python train.py --n_layer=14 --d_model=224 --n_experts=64 --experts_per_token=4 --d_expert=80 --d_shared_expert=0 --activation="geglu" --moe_layers=[0, 1, 2, 3, 4, 5, 6, 7, 8, 9, 10, 11, 12, 13] --router_score="softmax" --normalize_top_k=true --routed_scale=2.5 --balance_loss=0.00345 --balance_bias=false --router_z_loss=0.001 --init_std_router=0.0199 --lr_router=0.00128 --vocab_size=3453 --norm="layernorm" --norm_eps=1e-06 --tie_embeddings=true --optimizer="muon_hyperball" --lr=0.00678 --beta1=0.95 --grad_clip=1.0 --batch_tokens=65536 --seq_len=256 --train_tokens=655000000 --steps=9995 --dataset="wikipedia_en"
Below are experts of layer 2 (counted from 0) of a mixture-of-experts language model. Rows are named gate (a neuron's input weights, with its number), up (a neuron's input weights, with its number) and show model dimensions 0-223. Each number is 128 + 24 x the weight over its row's rms, rounded and kept within 0 to 255.
Before each expert's rows: "comes after" lists some tokens at least twice as common just before its tokens as in all text. This comes from a sample of Wikipedia text that the model never trained on. Tokens count by the router's weight.

# expert 16
comes after: "1", " ", "2", "3", "4", "–"
gate0 [122 153 107 121 158 154 141 102  70 195 141 141 137 130 153 145 181 108 138 114 121 150  93 106 108 122 122 171 135 111 165 138 103 106  99 152 157 125 145 115 115 128 121 100 105  89 123 119 143 108 129  93 180 126 145 147 116 163  97 124 142 121  95 150 107 144 129 112 173 121  66 161  87 125 123 170 121 123 141 125 143 107 143 138 140 158 133 137 108 130 116 114  97 100 150 166 137 142 133  92 136 138 156 164 131 125 121 138 125 140  77 140 133 155 154 104 107 127 127 135 122 135 110  86  65 172 126 167 124  98 101  85 125 152 122 142 157 147 168 140 129 105 135 144 148 169 141 143 119  88 119 146 146 152 169  86 113 150  93 119 114 184 119 130  91 111  92  88 110 128 167 127  93 152 131 125 151  97  97 131 136  80 176 122 129 158 127 151 120 128 133 128 163 105 112 134  95 133 105  77 142 150 109 138 133 106 138 124 128 115 121 123 136 128 164  94 150 161 117 111 150 134 128 123]
up0 [112 134 145 135 119  97  93 110 142  78 117 100 123 126 123 151 123 162 116 104 105 139 159 140 142 146 127 107 117 164 113 122 110 139 143 121 129 130 110  98 140 144 159 144 128 173 137 115 144 125 109 145 120 155 149 104 149  92 145 128 160 150 143 104 157 100 114 137 143 135 181  73 165 152 123 118 128 122 104 153 105 156 127 151 110 100 152 142 152 112 171 133 126 124  64 106 116 139 125 156 148 147 116 140 127 153 124 120 129 135 141  98 112 105  85 156 128 104 114 145 169 160 131 171 136 102 131 114 121 129 155 159 145  86 138 122  87 104  48 122 146 180 116 113  98  72 137 119 108 167 136 111 150  91 140 123 161  98 157 179 125 127 109  84 163 178 173  97 128 127 125 103 126 130 129 147 107 118 134 128 132 187  94 136  98 114 113 112 153 107 146  90 105 168 137 121 131 115 131 154 171 138 156 137 111 158 112 151 128 154 103 147 137 106 123 169 113  96 146 126  89  93 121 111]

# expert 9
comes after: " ", "–", " (", "-", "/", " $"
gate0 [147 107 180 130 141  65 120 165 148 162  77 162 130 157 111 196 112 155 145 105 126 158 132 126 143 139 128 147 155 115  94 132 156  98 115 150 122 117  92 145 136 129 107 117 122 129 123 145 126 133 130 143 130 137 139 148 153  99 167 138 155 134 122 120 121 113 153 108 130 148  72 134 146 100  99 108 144 128 126 123 134 115 120 114 154 160  82 121 149 157 140 151  87 102 109 118 150 126 148 111 136 103 104 126 151 173 160 120 156 129 110 116 126 160 102 123 143 112 127 162 134 161 132 136 161 140 148 130 101 140 153 125 114 109 121 148 152 107 105 110 146 144 128  68  93 111 106 134 103 102 153 111 150 152 149 125 101 103 119  92 118 136 110 113  63 128 127 172 120 115 102 149 168 112 136  87 128 110  85 136 142 151 107 150 131  87 138 132 172 118  95 111 137 178 158 130 101 163  88 131  93 124 116 112  65 120 121 152 127 131  78 148 165 197 126  99  96 152 138 135 109 127 115 127]
up0 [111  91  92 146  89  68 143 154  84 135 149 128 124 135 133 180 141 111 131 102 112 134 125 113 129 118 145 143 142 107 146 141 145 207 119 123  91 146 154 139  92 103 148 119 121 114 119  94  79 142 163 137 101 150 118 112 119 127 140 123 137 103 105 130 115 144 111 129 129 149 119 183 159  90 140 131 117 151  80 147  91 130 102 183 181 118 121 125 162 117 152 133 149 150  89 159 129 112 125 143 150 125  92 194  85 127 158 158 133  94 150 128 144  96  97 141 104 128  99 149 115 109  99 135  98 126 109 124 116 148 186 139 116 124 126 111  97 138 131 136  94 154 111 145 127 154 107 133 166 130 159 120  92 121  88 142 139 148 135 119 165 122 164 120 144 128 151 138 131 124 140  93 100 132 119 127 134 145 127 101 162 124 124 131 144 189 121 109 121 112 141 148 141  93 132 123  97 141 146  96 142 145 113 153 133  85 138 119  88 137 128 116  96 102 200 132  84 116 125 135 146 155 138 112]

# expert 4
comes after: " ", " |", "2", ".", " of", " in"
gate0 [114 141  88 134 100 120 120 138  75 107 159 122  80 164 121  95  91 103 193  96 124 127 124 144 145 106  81 118 112  94 136 114 177 116 137 119 147 135 120 117 119  98 116 134 122 143 138 121 136 149  34  98 150 132 145 111 141 137 150 100 123 147 148 132 107 118  95 116 132 102 118 103 151 143 137 124 144 115 111 173 106 105 110 168 110 132 143 122 108 148 150 166 118 158  91  91 169 160 151 140 129 191 132 114 100 146 128 125 120 113 122  85 116 133  97 126 140 120 116  95 124 131 187  93 151 131 109 138 144 119  84 101 135 122 132 107 153 104 150 135  88 143 159 119  98 125 174 111 109 157 108 126 131 122 160 131 147 163 137 159 130 156 152 103 157 116 127 102 143 124 131 143 162 129 144 163 121 132 132 112 167 169 117 162 127 106 130 165 138 136 124 132 148 111 133 110 145 109 163  90 191 125 140  92 151 104 128 112 158 137  93 137 130 163 107 113 161 105 112 110 154  92 145 115]
up0 [127 161 131  99 108 156 118 110 139 154 117 136 186  71 163 104 154 108 111 139 129 161 142 126 133 140 121 120  99 141 110 148  93 121 126 127 133 127 147 147 138 171 155  69 140 144 101 152  87 106 205 103 146 157 108 144 119 117  89 107 142 143 124 132 141 155 115 131 121 104  79 125 135 152 101  88 140 103 114  64 134 172 122 117 153 127 153 127  98 129 162  87 143 100 124 135 143  99 127 159 151  97 153 150 131 136 115 125 114 108 156  91 169 148 169 128  92 159 120 131 107 120  97 132 140 140 144 124 132 135 109 183 131 133 165  96 115 151 148 116 120 119 125 107  94 148 129 179 162 116 138 113 148 109 171 154 106  97 161 156 134 101 138 108  87 134 101 130  93 105 137 138 110 110 136 165 143 126 113 106 119 101 142 128 139 175 121 121 107 114 158 116 128 130 127 108 103 128 129 150 110 111 142 170 106 153 135 161  81 134 105 125 149 119 133 128 182  66 118  92 134 117 109 135]

# expert 51
comes after: " D", " d", ",", "D", "d", "°"
gate0 [159 169 134  95  95 132 148 131 114 119 112 128 116 135 119 162 151 157 107 129 132 173 131 169 111 154 143 123  99  86 122 160 142  90 132 116 106  80 133 151 107 164  85 154 127 113 189 126 116 152 143 105 147 121 120  98 158 125 119 129 129 154 103 116 136 103 148 137 112 145 119 150 126 111 176 114 127 117  97 123 137 120 154 147 130 105 138 110 118 135 134 129 112 143 106 147 112 171 152 116 146 147 168  89 140 139  90 125 114 141 138 148 143 110 165 139 143 104 131 117  74 122 126 114 138 150 140 128 130 159 122 122 116 102 143 112 108 130 119 150 137 115 152 123 116 131 130 119 163  96 111 124 131 119 184 180 112  86 109  96 136 134  96  68 108 134 130 110 116 145  74 129  78 122 141 143 132  77 128  63 173 153 135 144 103 171 151 131 104 121 150 129 132  88 194 136 136 126 127 148 191 157 147 162 134 135 142 146 127 126 132 101 124 131  93 145 137  95 102 122  89 182  82 102]
up0 [128 110 125 129 119 108 129 139 156 137 113 156 128 173 148 116 144  89 179  68 127 120 144  90 163 144 123 141 138 169  94 128 142 106 143  86 141 114  96 114 140 102 144 120 127 115  83 128 164  77 125  94  62 136 139 152 120 110  99 127 114 101 127 103 132 151 120 116 125  88 143 157 143 137 127 123 162 150 169 142 123 144 144  89 154 168 152 149 142 177 126 125 121 121 130 118 142 123 109  97  81 156  91 126 126 115 149 129 122 113 117 152 139 153 156 102  77 146 123 124 127 142 117 153 120  86 121 127 149 105 153 109 183 129 105 144  91 164 147  99  93 128  84 113 156 117 124 122 134 117 118 125 143 117 104  86 116 133 135 156 143 112 137 174 109 138 133 163 136 111 131 132 176 138 141 169 145 161  83 169 153 107 125 107 150 110 118 127 156 138  98 157  95 209 123 130 129 167 114 135  92 120 132  95 126 157 156 119 111 106 130 135 120 126 180 112 132 121  89 107 118 124 166 137]